Experts of a small language model.
Size: 9 layers, width 320, vocabulary 28528, 44.7M parameters.
Experts: 16 experts in each of 9 layers, 256 ReLU neurons an expert, 1 pick a token.
Training: 286M tokens, 4365 steps.
Below are experts of layer 4 (counted from 0) of a mixture-of-experts language model. Rows are named router (the router's row for the expert), up (a neuron's input weights, with its number), down (a neuron's output weights, with its number) and show model dimensions 128-191. Each number is 500 + 50 x the weight over its row's rms, rounded and kept within 0 to 999. Numbers have three digits each.
Before each expert's rows: a language model's description of what the expert responds to; "comes before" lists some tokens at least twice as common just after its tokens as in all text. This comes from a sample of Wikipedia text that the model never trained on. Tokens count by the router's weight.

# expert 6
Description: Numbers in table cells between pipes, such as standings and results, plus comparative adjectives like high, low, lower, upper.
comes before: " | ", ".", ",", "–", " |", "; "
router:563633512438572524435514605459536438486489494520490510541517535500543467644450557471474593540574459531540520479484513491429461430530484463502554412630454503543542500464443528502514476508521534
up0:529480520650390536419532559527492543487501533448493500506543523560499528480411530508511483522492470533455487544460557522496546505443633408568633467503511473482489525466543607510534421469602506
down0:477454444487524536491538501601541414464533494592513535380509516471459572463471631490484513508580416519417452526463483435538487496443400531447371465568513585595467480425478474497459497474564514
up1:515594519499506510546455575519456427513481474515486538398423556493452512465540511454555522576578432471570529504509519562650526419516418580451482570474448460496479497451536473507485482441472505
down1:523529486516397469415468546546489495485612492468521499476484439523484499520516510583478470466449511505437545546578517547537474527532453484492471543487506566485465475394435530563461574552505455
up2:443355445531487436472583492513476471424467552405473524479391449464588493514378479499489568594489471512510479598364434458448473470513543574506469510541418498488467504457416536554515557490385456
down2:438450516502520409496536490528548460464501367470560465477439469536575529493536472508511528508494562556515491501465474542502485649483545500548598513476568522467499538477471490488467520377529506
up3:524558532521410546518563573427462411577472466426534490456479425470512520454514579495536537524417459613574477480477498433423488484536575560485548544533464590605554421493505534529515442392506470
down3:464494488555517472509523526514443481519523451506561488521372588599522485495498481468530501458489471474589604473535466461519571445480499530498522437484519502530479449488511466486481415593568529
up4:472438469506573591542429552474511508576407527517487481447467481441475498544536534513436551513500423557363553488512575467496537501452470517424441520580486525462480491483432504534548582533527447
down4:382550476529498525450481492523455536481535494472491503601536408493446597490494563455499511509401459565423519451444440592461495441492577526541586528501494486509544443534521467478587539522539455
up5:522541512385512617429486493484503488453505480454499422448457473590528541501530509443556517544545525512471506504492399596577501523504527556509475480494480512493471556487535510529490473520556370
down5:488544518521512574546505540480410457439551454537452503468548461527488557514528435547545500479456519493498491521565481527527435516497494508509505537482451543506529359500634425571563606427483596
up6:505550488524448512533497520412406523518395604563446588505492485586495556495590516502494534460528561489544464446485500507539465451592497501533549539472482607449515449435432470456574466432540458
down6:598435529532519494550531456513542528491542468453525423506473454529523508537502438517472512411457546598536501474492482447495441481449524488561502481531527547541506523494431529397524491521493512
up7:519444601467458503567579521409475450475619498488540443422529425523471467527527459526460469471500417474490580575432521491438431485460490506473504438578489447527564496503437478454505560535606554
down7:423478400477483463557432506503504481478450455498485442513468441460487441489561476583518511412524467496488575474473446492480411485501519383522582552532483583610487526624478504528469569448517466
up8:527436475408452538575484482489537533475527523502519511413484500469413440563504453611474568482510467464510541561442534447452516555511523408563516486490484508446427509537338514466514481454558518
down8:429496487506514432546514562539450421513505516419497529438539384424492557456528517467411511415468577554501510478485496560488487439529542552520489546475470464435473524544437494514576511484489546
up9:456549478496510490562491470649566532577535465483576469494550475548563525575515427483490462515542533518494522510444457452473453463481499506414463419561504454538508513481480439537501440568573533
down9:498438531405535511478526538554521485403487588513455416536518440483509430615420517430438430501534506489532391493479541524498520533438518455436480538448577442475492491554509521448534552545557507
up10:490520486448432469520423518461655504532562417401497526498391446565554477501566558513537493555462479549458471467513505408476489531486513489616446514508451470570508515474452594556443511518492572
down10:497502459498441466463483493581460459463513552471527541515452576494541510560501499534456565467467499497474506550482536457521527509521476445506513529509521577544465523472625511529518420479404491
up11:470600503351504527572540494483512471502476474473489489461474589488655460468537506549520489462469447562577646545477514495517425539448456539467470442532455449573612473547532539449478526563546560
down11:596498404460549511453506521534486541486400504561578483432428472483510474474576536500503487411476561502425460490396465445467544556488478510541470394485470418517518560470556565566508414559492456
up12:402468468510466495565546516541465556542551508424505514544434493527537604526454487407420520526516485517492430469555549411500498420530437568472511576540464612613531524532499465552559452528518558
down12:531470532544560579520527509510508521506472487480391497541610550522513465471615499464505512519599498485522410459504507548390595523613544541437542463545505603504491429509471499516537446389475440
up13:512530505520550519552494540462559469442523430488468527655404406556530534567495548550484482512456514508489551402486448409524427593517458545572433500467473479520554556485530472543568481543494561
down13:475510534473449458468466485460419527533393490534580480525500599544607472475560522526452527510554481512499510478476451461447442536500578494526441531525381567462444495514481458486443509509551442
up14:474519526444563482541392442398533439463446413538429599484553485505566456526476481499550473507493411521502512499452568421563476358502535460613560513583440447554474477488575499491620477482471473
down14:495498512491569535528467503476480428483528475557511493462468500536519475489463468490455454583508549504483511516541540393512546501463419478477468476479515480485419374485559500452506407427490440
up15:528518529534574591573583579390583537465441529513569502554532553534429474482454468552420451531506445434494522472591484559473441509563493582490545477512495521565471563491503492500469458401524496
down15:464468558436462506482466510481483452501452556475469496572487583561527467484491552535430478415483439563557373514549542530443487476465491477537558506533408450454484438717530492492480518511515506
up16:584539589562563464456478571476515492478509456512410599485464491479462569558437559502501480527526520525481409592419578468583482444487492481512519500542453484604538500438516534553521507492470514
down16:489540613512492483604377395523495490483510454484479505405495524571476462470614509506513483539489559417493477500488384484527514505490554496530432515498485557353448500418539529438504414535504511
up17:490512467570584502498612509510512490474436464549506439494439488577470508513471515488517522464518516464414492564436531484559530583452421408506473513392527487525538466587454445518506524429483556
down17:424542535571468445470499522530510531527515504542492457521482456577438540584496539496476472543412515458458493432488519537515464518617484486523523556512434452450522488465486488437420504494418593
up18:471370537496481534495491482584545509519501542506482543478350534441491494608524517624577533530469462524491420430530507462558498443524491469512562442486519552603478473443558506511555449477417569
down18:463562497425498454482497563384424547431428503515487546566496464473522519479424348497492566493526513534521384520524423447497488473405464525477459554552499486524437535549559498534462443509430420
up19:449496480523511577496441487566389530456484467380509535567450541538544554544532444560531462471515513570481491535469516527599489518429498552493480495533471545524468478555517503516544598420547507
down19:480452459556533508550515488528509456559513451450501393462552462539459458497515458638553539503418552515478589479366466567435371579446508462500521400477580474495473468573526484525502536446483475
up20:506511450427479492461536550549508396539506517457520528529420487474580465596440382536458535566499500485571518486470322501625478533577473484561480513566456488435495549405371517482446507511497533
down20:428476473490432543578551460540442485512555526463503463400425546511521484458453488460487604431397516481462536610428437570576517515492441510448482645559552449546508432412461519471491511547513453
up21:489542479487438528493524554503525424464482487487518485472401472474465460575523481536552489556648488459590518579487497531415529477461576511484601476530403525478504461469595505454468559486491549
down21:607560416509502434528563499431541531596535432569469453567511542528558488567488591478464467578496512479432528412417515532470450454482399466461449558579491486438500497436484539457536517496515531
up22:557512527452440505434465505491523472514568496495436466371602476481423533538542495506428453543554474476469569402462541483490550586497449489524594520535458555459525535503532497504423407575499498
down22:419494556462529550507381495436448583595470459502405504496503543507379488492551471470602496438493479599520553519552441499487566460497483461463469543573533466547555623436446473446499480545588482
up23:536516406521451476511378510547530451555356470443502486368442506526515472513539606506439502442503515625566601473493477477404531412433511501504507436552534525543448465525564509494547446469494443
down23:511481402478461503486519557499444459591481421467479499540475531429472477520527538562503500455388577505463591480475465427487540526536471545509543527451507534550543447495561498454490375426582534

# expert 1
Description: Table cell separators with signs in sports standings, plus units like km, mi, °W, and numeric or place tokens in data lists.
comes before: "\n", " | ", "\n\n", " |", "0", " ="
router:490610533508465381466525508426476479477542481565530426523480611467556373530499545478503472438510483569488463568469559523388499418446470520511544551564431516505589457496482431478571518513499497
up0:554493487504481458476531427429433545486390648446509530467539462394503561387499410481543504464456516456502434462492536521483572487463473464545553444490517518631500549503527500526495416532484562
down0:508486440522541546533533493545555577506559525514470567500508567522463499523537448528469541484408474436462441447531499481536572579548560449502519474510574566510451433508558415526551514525532550
up1:558487486504472504456431539484482444567469471473468406488543592642442486445466458486515349569570437503577509489570491397425596499526499528517490570557554453538508515555547509451484479547611542
down1:482534517469466554516514461478529509499502439457491486558517535489501424535439573410494513444480503485437480521617556415537482569431500504487580516555443488528516508524437529549488440597506491
up2:497464510512578448475580421475360525508447449511506450508445378554469480487509485511444387419507503535491495544430582580446440491514530443492524527486474454615457543364480488471521555528469558
down2:522542412538514518440577495500508543492598518597492541472491474492478570462512566518527594503573610526541445466458482473524570587495481435527531359437528478489486479481500449533510480513439584
up3:374511414601463539524458558478531544403502456500526518469422536443520532429534470490480569435519502502527448507544447452531530530378522447473512457462516615501409495485532433501526496478496577
down3:493502494408497541413579491473421459519560512536464516499523515448452515486502499534522500533542522490431445481466533512414506518592514470520486437483546469552533457415503560409449475466441480
up4:513481597545469531535485609501594545514379439494466420501470553550526452591504498511498508429496496582462479510436412448494465537535494547505530481544472571358509519422545557526515486426508523
down4:603505428498522430467489427510504448451599522443490447558529553432512556500555542482541493520466562476470368419390525518518411481564396579544446528476492442451550472526601486568482519442522551
up5:461573431517561464539499425465384545389427447370436457485373495568490569566537458483424541495528495467515511578514524457487536494388474499505412536552499470538531529546481348501603480476509540
down5:549530489559526462518518541480470634512478454528431472562385531499514478418408502537559486514508519469381544550487493647478534501625396519495447480517525404504558499530411470412469453509492524
up6:539544506530596496542514441414543448510508456459619432528465435406582560501461502525493539470508438430578539624497486472484495466516511613467578434498459550526479491550499542542415558500509608
down6:564502447458348518499548539469458557424479465445483517512464485499448563474471563448493462478590593415511431566500462477525439435513469549477490550482559454498443516447437540459373465476454512
up7:444508576571504436475450466526494523381549591467551605493591576428475506487496455401478458451487525547469460589429515424430476491522542489448444460533549595454625489507415437526544490551521454
down7:380576587517552418433474570450429489397485549428488518490503484554547536513416521557524519425447520331477487460575573480548595506575502464427549501551458614505455506442545463420501524544495569
up8:514504457549453457500482440462505484545486439531515460523465530545512577491492480567477505542544475437505512462487541517482423533479506563526505424501526517421469470551455377515549459519528511
down8:528550473491472552488448520512396508587455520535480598601454546393477465512498577439436393455448501542484454480497458581570457497406471495618515522481572452550467557568468497532443478470509417
up9:489498529569546486644564528438435434434559473522523440471504482588455509533551501472434458506484492482510553495534568487487448529445462489492493465508528483452543586557488476539559547432573558
down9:504402501567529513498477536458518507489547464487507534469494427560594564475574572457595589473479503476500533494468428578485550451516511567471518453478514492471460526509588463547459471493592548
up10:540467416584517476435419523515519419480492462487506468445482431513539428547463430452376511445515451480588506622456488525385438540441410455549515555459509550536426464635525436526454532535447440
down10:482567515457461530551577514509570506525507462543489412436469602490477480407503439510496573415527500456516424390460582510502514462525570514537594507504511523401508471420483477511539570491541512
up11:415473446374463598430539497457445560499499474557504482459477490495516519568474569502519562430605386487553435447550567567552442586475447503499461416481490549561499476511537487532491442464461650
down11:539624515493500514485554511452519578447512500497542535461577485408485465433515432457478433485592490517483556528514486569492484506592569419582603472532385483459568504505434445514509489498485494
up12:436508537612532471519470490458497524402483479460457432427478494525488527515496560518478465469558534515440564567421493494453454497501512490480536437606539632460484526474472459444535419510549506
down12:459491440467486513542425608478456511536481519578548556427602441528441540446507586508427530490496524537473496527482488529459512623540543590498429536446447494406510526575574458481471496505475514
up13:604501537467515558422470563426379423465564555434482507442446465527510581505551531397520435456511432482513470396443486569555445497564501515508447419544422508423539542603493431497459433494512474
down13:482468475520544487493525501410422499464511441521545555371494495445463555454487562489498419527544455449560475478453522583564456520562464579435507520542505427431510426530524480512494504490525469
up14:473576500435522455500500453470516552492471536529595488543512530505543481527523429507552462426483580508525460513446563486541557475439382665521511534460526534537619507415480483459506598411417541
down14:525542501475516396474502465447501473547484534378479354456486508497463508541402563473556520491491412453485518411400563516471471461517509481479482434567501465521523547482520478549457491561433521
up15:506597539538532455476533505502548532450570469556570489538490589459446588488487513445389399558546631559484609482573478470465546487552517485434576525446536535588599572496493539458441475495478544
down15:523549466496451505470445463411488494534560517426445481518503515472532511501489456461572468516531498496544532356521589466508537439529462451501509521444423514377401485550472557452519472588551537
up16:538510531428501448377466428483476496462528517453535473540437538524446427525403492524536423401447503525522514433512540505479471440510498593484504482510504502587535514506558492564446509504566516
down16:559537530477522482552504463474462431547536491436528511610501520467584554443521505476481554470439475520601558587488544508440515572415446513472473506460438508477594449458557452494451485517520504
up17:591530528422471514540516544494534478508411572584540474520529449483545448505490606507564575549466466420439464542528490486553535512426453476550500528474545511499517404534535523453505552505519599
down17:562482522517468506519486581551472428570501461528569539510595486509517460597586461511423464535489423456539489539492478455554452473531515435465538537433497555557503528478534519491507563539552447
up18:456532491473622550487536590467528464451451420578541501518491465442486536524498515530545538501524478534457494517539542423492403516576471511522556507559558495543400526507439499544519525505565573
down18:500496556542438429400525507576513496547529476517522517489520509538466494530538488541521523524443528522521525471408479484564517598541508346522464460481507477451624509492525533512456453508482515
up19:531599572562535478455541550597560479550521558549526380421459577426605533534487548435527524519528467542526439489475530437569478558411580480565661603574483529393497303603559497542486510482543537
down19:526495456439468505530450491576500536500464578473408487450483473540567459501436440556423505458485495500542500467507536532504516499460517522485516501442488462508511421497586543550534541463528395
up20:517504509468499574418536453452524488421511434508589375481401487458544503584547610501476495549515446494521500588502525503479514522462457518512511593496526544488449508522435431348503488533652535
down20:482479534504502491515478436572515520514475434517442447523581405469469430538437441472518511521529535447488499552504503458542528426477443551507432423469480523582464481568533415495549507528460477
up21:558475513516554449462521471582507500489530418477454567441465449498549473544440481477589482553536610581443453511541486522463409510432491494486573477512505436444556556550451456526466547504458476
down21:570460496510476523515548454451513472483465430523491496501542426473514428500519459590546487582498560475436483470550538564558474590443583397497484514410505488559581486506505477412513502441512483
up22:509529475526409516547544461475546422559476578460535494540528413483448561481470558600476543528580478538491552509506561566430520462519450563482527585457609447497515560579539517450559510482396436
down22:536508577497517562468552426526468413430502512541494568443455455522484541469535512571421590473438451527428547519552496482508472440421473578508475440462466534457456561485556451640542444499451498
up23:487576542436489486581505556533485504569498416521410455513444507540490517467453549364581515447489537507526508520466462521434463466439565522461531468562468440560526501413478482487478343426511492
down23:467468393498522586467473445506425575489427538488536467466509463475475508484562530511538482434493503490533567484500407483666481494562454521462376502561551392438450492414493478532534468534448529

# expert 13
Description: Final digit groups of years after a leading 1 or 2, such as 967, 010, 014, plus other number endings like 000.
comes before: ".", "–", ")", ", ", "\n", " |"
router:501457508515418435473510447499537499378483530557486524556473536531574510477516504497463539456448523577530531560522412430370548497514530537486585536433479650564470509529462498440591552518465565
up0:512419422438446504531488561483565522510469518551520484515546487506451528556508417467419521551543512489490522507447466442432559444507501484547510447534479565514430512507530487525421536602500527
down0:413612516506569483449467461428513564388471448561401483500462505542453517425496482496517436629493502487562508458555513526598444537543503524430444528526502554440558499555566486442472524460562465
up1:548534521542513472548486451495467570629475572549524473493474531516549530527575539532557493499505513512417479449475581503533478511545558534479509541500486466405538513489452564578519520507522469
down1:520547558503516422532430589579512546526538616493469514563535532465487522504496409515487531500374548562481578429490590534625514568452512580460490511394561444443390468400387557534459540531522428
up2:531519529490512504485591540471487491516515476471591465468492620523518522490532533648413493533503582581517449556548513432424521541453506456434493430428565516593381489488477466530479590471620492
down2:521376542532515531452516559480513410543444460608477414474574404425505441483509451487498371522565515457485543556452493542448466464500519502379554518567426555508574441484521518526501547520519426
up3:559498489552517487392496553411591504502454557544478436485554528514590518572422515493507515564569520543585423545551484470436560524495569557453464490430592530581441499467424485414516466563427500
down3:491589512535582455532480508526439523504523520492395584442607437504345517547491420593487534564539506338449445422457475505548463492590545464533564475468569470522574481536492547539508511489614499
up4:568462476439569462530455417531480526457494482461520583444494376519667593550493473511567508472524456580409479491531453510489543530473433477453531475438561597494472540582592518481579397507449467
down4:461477578495510486506520547490457479511437410545463543494476505531603558515499543485583536463513473603555504533524484532445486535491485511489578535529517470516475489449523511538419423504527449
up5:563524534546471548495533429416460554601479479571470468473443583503509501417452599461461449444424491539450468518438448474475541458598479517526422480491429521419543518449636393513395501479439536
down5:501406404515493512445436512531501519522512460460474485499454450620556485523539409514491496528460480467578471553536450485545466433537540654452529540510444481381446504474482508434463494519544497
up6:528511519510531519490563563480571426466635529535585527426419500479503527393516570441394581523432420493427596537561492524479565460515559474482604524438596541517532556538519514484487570584518494
down6:440508391532470567453484509485411466512521516548462388436583484501540457477516551562503543486482620496580511525540497502559507512499522498430453408536376406465472578596458500529452441451452462
up7:527514554428523499490538491569521589369614521483582541547498441517484472453448525516446594481459449398430517465445445561465450428495449519438418556495521471560531512588553483620531473460454473
down7:427427431540471462426477465587477397453501462514508425537465433424568453506491491484551480509427514437617541520567437457467468470516516476509522594429492500516447522429572517647482537548474445
up8:412530562497490518470616530523489441452582517515549535504481502611501438528527453490616553477537523525500602511462432502404515410531544443491532482518559511493447589561541567533588497488556525
down8:558464570566542522515431507546488539592506528578442472566476551487446593536466572512450539460487527499529418493486545454539496578446509635518515480475428445504581541506513453529477520478482493
up9:465459521448497449542587490504517460561458502440616515518422466506484529517529480496475483504441535523573410376552474477450521525560467564527581494518529498512478501426487474588478469508495508
down9:569475623553507578540555472482518541451508551483553540566450498474400432495516469442527524471529530578560430513408501493443525436475456528545412525515499481523509511507493520490500576483546434
up10:427467464409532488534509490583484509432562466565596502519512521532594497504538417597479452587381587660476440576597427408479514548460532543483466439419506540515363495530524502407461628486567455
down10:506507562408482527480589490524545513485588504544483460418524512506468509475543522625534567501514524464554480448513539530426504506527591493448515400587502456390517531450466459475451467605507629
up11:537583501542508468495496430581499554472481526416527532590530517493434511519491567484526472496462476558594505481515414553432477413465453496529582501507468567577388468497405477457497450449407560
down11:486484565505408592419443461465521465534589549609465528454590394491473460451499374532436463505545594523453527453522501503463499586403505476466358537466531469576532541447506383527487500536498511
up12:561453453596512493480423452460577525517475583452506492491520517534584466537507550573496543519539460479524488454541533525511547482625479483458515426472524528544398534483470519451605510549483558
down12:492434597502472500418485434487516500424574418519513416528452526538532511471492489595520462484487396469402571505499378503511480541471506392484624489452524538517514428506354446414534444544542470
up13:420464464519498558406481493471509552537486409545417521466465442524497397522502537528445492382519521440480497587575457452485572440432511470498485503581411487496568444516430494597471418536572561
down13:509441518504495469486589477487456461485528495504449494448565485500492448497387557539472532496533498459492494576385511506512503550475524422497515506413521652523606463497596526559559532478530575
up14:607499523546420493441550491487488518416551463472499507649541566452460484471440368434477522458442468501472485568525490411541445551496502465528516503476473481505513424592490467488551528456501473
down14:439433605474363471472479430555481403472430585495529554493482487472484521437491505500554478495463505533584508391512564489514486489523526582430496551550534521474422529477503495534549559480554378
up15:506460522560516461486515635517423483594553514521535435460494482534466552456543433565540429508562496481479662490502495460504524569487434563516513458446573425466509449527508491554508533487491531
down15:457437512548500454420521538532445506454491519550543544544536574512507503502414470419635469575564539519492539448463513558562558536433505444533497494558458431334533504566530497522448444479506503
up16:460496511523575450494476458566459562498456536483530523475429530625521564495562376436610511513473508469508525409557505466554449420518489362511532478523534499455466574504520558522487505512503529
down16:492496516612539447564487429460550476482417543524606444593498549537494551462504515455545467467465417442436453475513502475567444541417475594604510501520489579401509445552509488537476528447412547
up17:582506537538468498525407415528451439504444517462541549504528623520430445505495480554545470461456444498539387479560525482502539499516534480442535449509507606508499491483452549407579501458500522
down17:450423559509447533518379442536520532494442621541528564538454481460347516470496493445492387577477476582534537590582466504431502506494523496462550401439479577487489523458441539477525465536511501
up18:547453479522452576463473604513463475418596488494435514504475513454598382550450513470505568535564515486555577584517497490450500583533572544427478457555507446515453514547498498508527501566453462
down18:549463487523567499646488429449530501452514554425455423521403443508391543474516485419441491460448502578544479536498481466558493492476471425603470608496519637460546482424497567465583598462545452
up19:576561558473513546504513481599593528513533490497441508468455390461620473473518609417446535453438512471536478590445485505487490500434468402595476574514484556495461560494560495490463535457444473
down19:456428446539466469517475473496502469495497532509553452555498443447498503514509569477501519479397541547563469543485503431509587465459455515469558451422364429449573506538486531582507494519469495
up20:539405489580507555587456535476449327500533542486483454449446557543480559565517490556436479450570489477558510629495509535492515538476487548582554500499485454486487476500537564478497437628474466
down20:535522574428452600478562547543538481528506455526395511554478495515423447526533514473468482494423430522455509585481482519531494517482568470455506524469445492468598559447474423484478592465450536
up21:504438433479485587528427421528582528550492448558503442481455488446474506502498448556596520632423537464482497518587493417470525472495611481478550495407588530471501536398458496384487527543473505
down21:588534550483536492535590555500467427467574589517537450483484484628459513476509465534610585517424439514597530395496486600545522586489440474493494561533454591490442479563471487606467471438566422
up22:571446418535447521534516525537486535486453556546506531550520432407536559515451450502521482559520539516536484493493439490566505420485522492514443516521453542472513493500503461531531442563471466
down22:523508522534509501452516470504477539520548480556541490455481540520483483453474486585468422580477558507450489505463518587532608527422507512455489449480497452449550527524515474574376499386547593
up23:471427462533481511443501456499518427345504556525486509490514446496559474392504565494482539479519556488463516559504456476401536462427512479517490561422449611535421474571521493524477482467506487
down23:472563511516518582511461425516453561540420500443424520543485515529518492560463455514541533559590551512539513472509455549565516542461546546520471457454533416419532500481492418578549503516364465

# expert 15
Description: Spaces, separators and short connectors right before a number, such as | , ( , in , ; , in tables, lists and dates.
comes before: "1", "2", "0", "3", "4", "6"
router:505525480510494476400548565451465518490423498539536513568488553457494371490449527525521464509507506593553569511489507460442408557502486457552572361526440476555519488520435620542664491505440438
up0:567404464418532526507545387496611566441521440392515590364428533519371505475543467497501570458507500518499483534574434469448541550573480522424482457491501499490536471486507539550495589586476482
down0:503396463515487443435514511535432533493513472551527569582579571448553486496416458477474473514445530548562477515419487451500451576411550439534500553438536556456507636505499505463470438470433440
up1:529535511505503442552616484456469480485448473410521593461495567462547513503511477486509433504431567492524437488468476475453492549554535540472566483531452414501500487508571476536479467555521592
down1:490572420504522551570509557553502469509515453545518458459448455488541511511433482502560516479536541488555498625475517478584602539449467507519460411520508472490513486521496499558564512607466479
up2:546489514557533398416536447509606396509539506533508511584529532448533606401488668535489506622476551518494541575544511492551527536462502474558461449601545453553475563624543491487540522480503514
down2:481446557387506526530583632551443518463534501531554629554468475524517404418508441399538503471553514490490525531448494547462465501440507442576567474502522468450453379505508494382575527472496514
up3:499513476361475481516486557521474527403412499475438486479443607428512543521519573552541525486517560563456539583478547464469616502502497539501515503520523442470485552457562476565536509444517556
down3:460507556494511575598474484416597400438517552462559532500544486482473396576436486545540459418492484572431477500572452530450468475531496453433439577587532498452609538530421495524474527526493559
up4:533593445490552421498563523519509505551523526523495497416540526492469550467462478480455481555589484495499493485433462497456459494506579508502590532481520470512542582482532531492491537522511563
down4:526488518467437502503425549443436476582523556474492461444506466438478495521569531566533482418452590524421546546509477490529530477521544504459491451428507429444453384565514521552449434505479483
up5:492482526510622480573480523580538493562475449529488471536542513490513438496493598522555527447500564517503519491450502544487461555463417496585530428446536452528569506422497483474519570561523479
down5:549545546495462553438605552512493591499478527515576538420458481477476445625490512550531472541545438558477527514577533421523499590583476484541571522584553514491557490481505367426665524508416466
up6:588490581443454543542492502558484522496493482485521533496529421456407410522456542503487485527598540523566526352507450546527524510484621456433497480548500508411518558531503504420431514477475550
down6:506514511538514453543482539475563526524426588481512554401459592528500470444568523520575519462548597549520461485456544498467413460541585491470535514508465429541511383512372428438539420566454449
up7:502393432483530453510572494480480543489558518422536504579491534530472643528513592542483498453463539511505604484500451530531564494451510513515462511596529445595571506560467491528476437543498540
down7:416488493477476475519465490482493449505540520414478553423508572534452473529544502482462546450486505581468392526508495443499445410507416494487566470486434481446469570527567546527401544501491592
up8:522533547454509483514546523473499485536501366478454417455496366489440520497453436511484509500523522546476484439533520508550429461538499524477466457541525584545474488501477572509459493525483533
down8:510581462561503561455549527479548464444374575418532586545428502494582522554538523491456482512434504574511538444505520461475420570495462476418616499485530433426530460565523559493449472493442655
up9:520571460580509482533571413431466578450486479521594514641485581488460514443482498533559457549485566551407507530492494502568518495549422503532576434476504505498565496504432524409524491539539553
down9:398505566504537542445515483546498488493556501556540457472468467422447468498531472498483522551508480584548463492502488393559506577450462557488489487544414419453527442497424463539515443409507482
up10:508544452495508381488523516467505466494561559501568487488421538548477479574471554480512505634463497492576522487467596524570491455514576446485556460613438552545525500556437435510516483516473475
down10:564467511492531559448500556523518568594553434553499458492576490527478466497501459521509441545465522520526493517498508540490472420569480576455550600555537473492536506538586440502606430498495554
up11:561495511559531567481537445495416492545528515424516531507526496432485437513459525622534424544508499487543539495553487386552530534538449539503525477447512496555574530497513432514550462576588443
down11:398551597508474515482569453452476544546511514561493445523543545564500444484464495516542534532505489493498469491488492618630483591389388388516483536440559481505568467398516442528495538483554497
up12:430433512498475470532458466521429422549463437566531490451492480522541549472466418567496563531470416576501478474505574512498441404507459585525465589540452580511522574494562504438528493491456513
down12:572466497542540487493445542527490458580507461551452502484531374416494501508509421443469488500507498478532501540560509488493463494482538532474530547502476453429473487462479542498559426538472457
up13:486555549572504447427475449438518545577416529364588567492552425471535469567495435546504511496545475522529515491374516456475532540554460476553529407556443497569593455491461484511444491551584502
down13:513474556427504588494456571444530489480575579437526525500534446444591446504562569523544500481573572505455517542500486507437576450403655494545507646459527470489517501568541521429495513481582423
up14:483522523484550459547546474422566539528632480523567496474522508482542467482497448463574507536502475470504505472513591587523512475515510504462511387467478436504556524456460384453512492543489520
down14:497525521571515613519498443562494519456487595517438429516480478537433559402517569564449499587469416448579538479460429549522441468487494557505495511537542567452495547421491538486591405537484604
up15:499569434461561543486466501489537549487486551397516438583431502517568448564500519509588545531478511446451516485417572528474479468498463419487570421566583503418560454434563558542549495548540556
down15:540576449452371488453519527537496464462582523551525477439469491543462558519489511572526507478494421516565531568632395507405644495551630474538482533565482464436489464448446532484517543459489419
up16:491576519411526601446535505469531508512530463416489530486516397480504520514435520599477476497499526530519617470395463495535483454469455449528563547529519459488489434481482510553579506475429462
down16:500515515475526484537451556436444414453398583531477490427508446541576552584486535442451537574525585413444501528432447466517407466544516497507440520424515453518437533469535580563464507473538483
up17:497478460550512480526482575398566617482441506580499536536531436500516540575520512578497556527525534411492439542444503563624549511482546371536518521467438536493589550551500537479503450491598504
down17:466506557509543555458465474465489507491532461420435432448457538481558481480505537486482537502474457482443498631522593474431488473493594461462512434528462406571548504368560583449543559490473452
up18:425475473523588415532577464368596556461480467388513536500504523534554371462491528420469416574558482529479530518465498433427538501499440515529489435431566533551440546507476552508539450493427580
down18:564508474435468510576548510586484510538533439526544476512508495445504504561539490479488473467517502532528590518497496543479531478496378572502560529452535501430558495450534425473510493538549420
up19:407438574551449513505475431520504461549390472547529434467460484515440526477562582523546502399538525495439566499498454484495497587617551566516517430476466462471499539459563495506523448530564499
down19:391522503538448457493559532558524488504504469606448442505454532482580552461567426481454529523421541509518529484486514485345400465499492476576376562519572494583546484531602498475401495523448525
up20:410521502503558503521496540543481443478424540501511535450542480501495499438511545577496528545576490520530460425429546467541505525488487558550564540425507528528467484571498516521536532513469470
down20:346447492475458471422472507505536449505521457496536577489518493548457550487443478528501476440511563473531535443439458428528578560556454515479447467457498586527446519531483481474451539511447450
up21:494393501444504512386571530505514559522461468523399476538509494563435525550583544463428458449500476531578522534455545391524437543447599431524465553485567528593532464485498543533422457590483465
down21:461579498480490378534448488488415592482563496534482499540516443593507496474562479492516550514368421536488509529573477542512442501500463383443476501474572505465524560440461450565621478529497575
up22:432493582456391458436463464359478576591459534485494493538546504542473604493519547516488470488465482490504563490509515577561523440495545451473588522657465433482524533596484596441481587488454486
down22:436543432440470400462487493534526505391379541538524476482498530517467612504579520483472480571543492523547398494455456466571528522427493536463503516518445563432370506509550493474550522518503429
up23:526500483575514498497516504497571514464492528389587479486529479506491515540543462419481511466545426412525476433430563566490526469503589502605511480500410465470562533454547573537494505370477481
down23:514431527462475559521566481493447510555536476565464477638547492514528498537490514410496552520517444509543485563544432455521443511508516488512437586515514509511565495413500420556494532608533565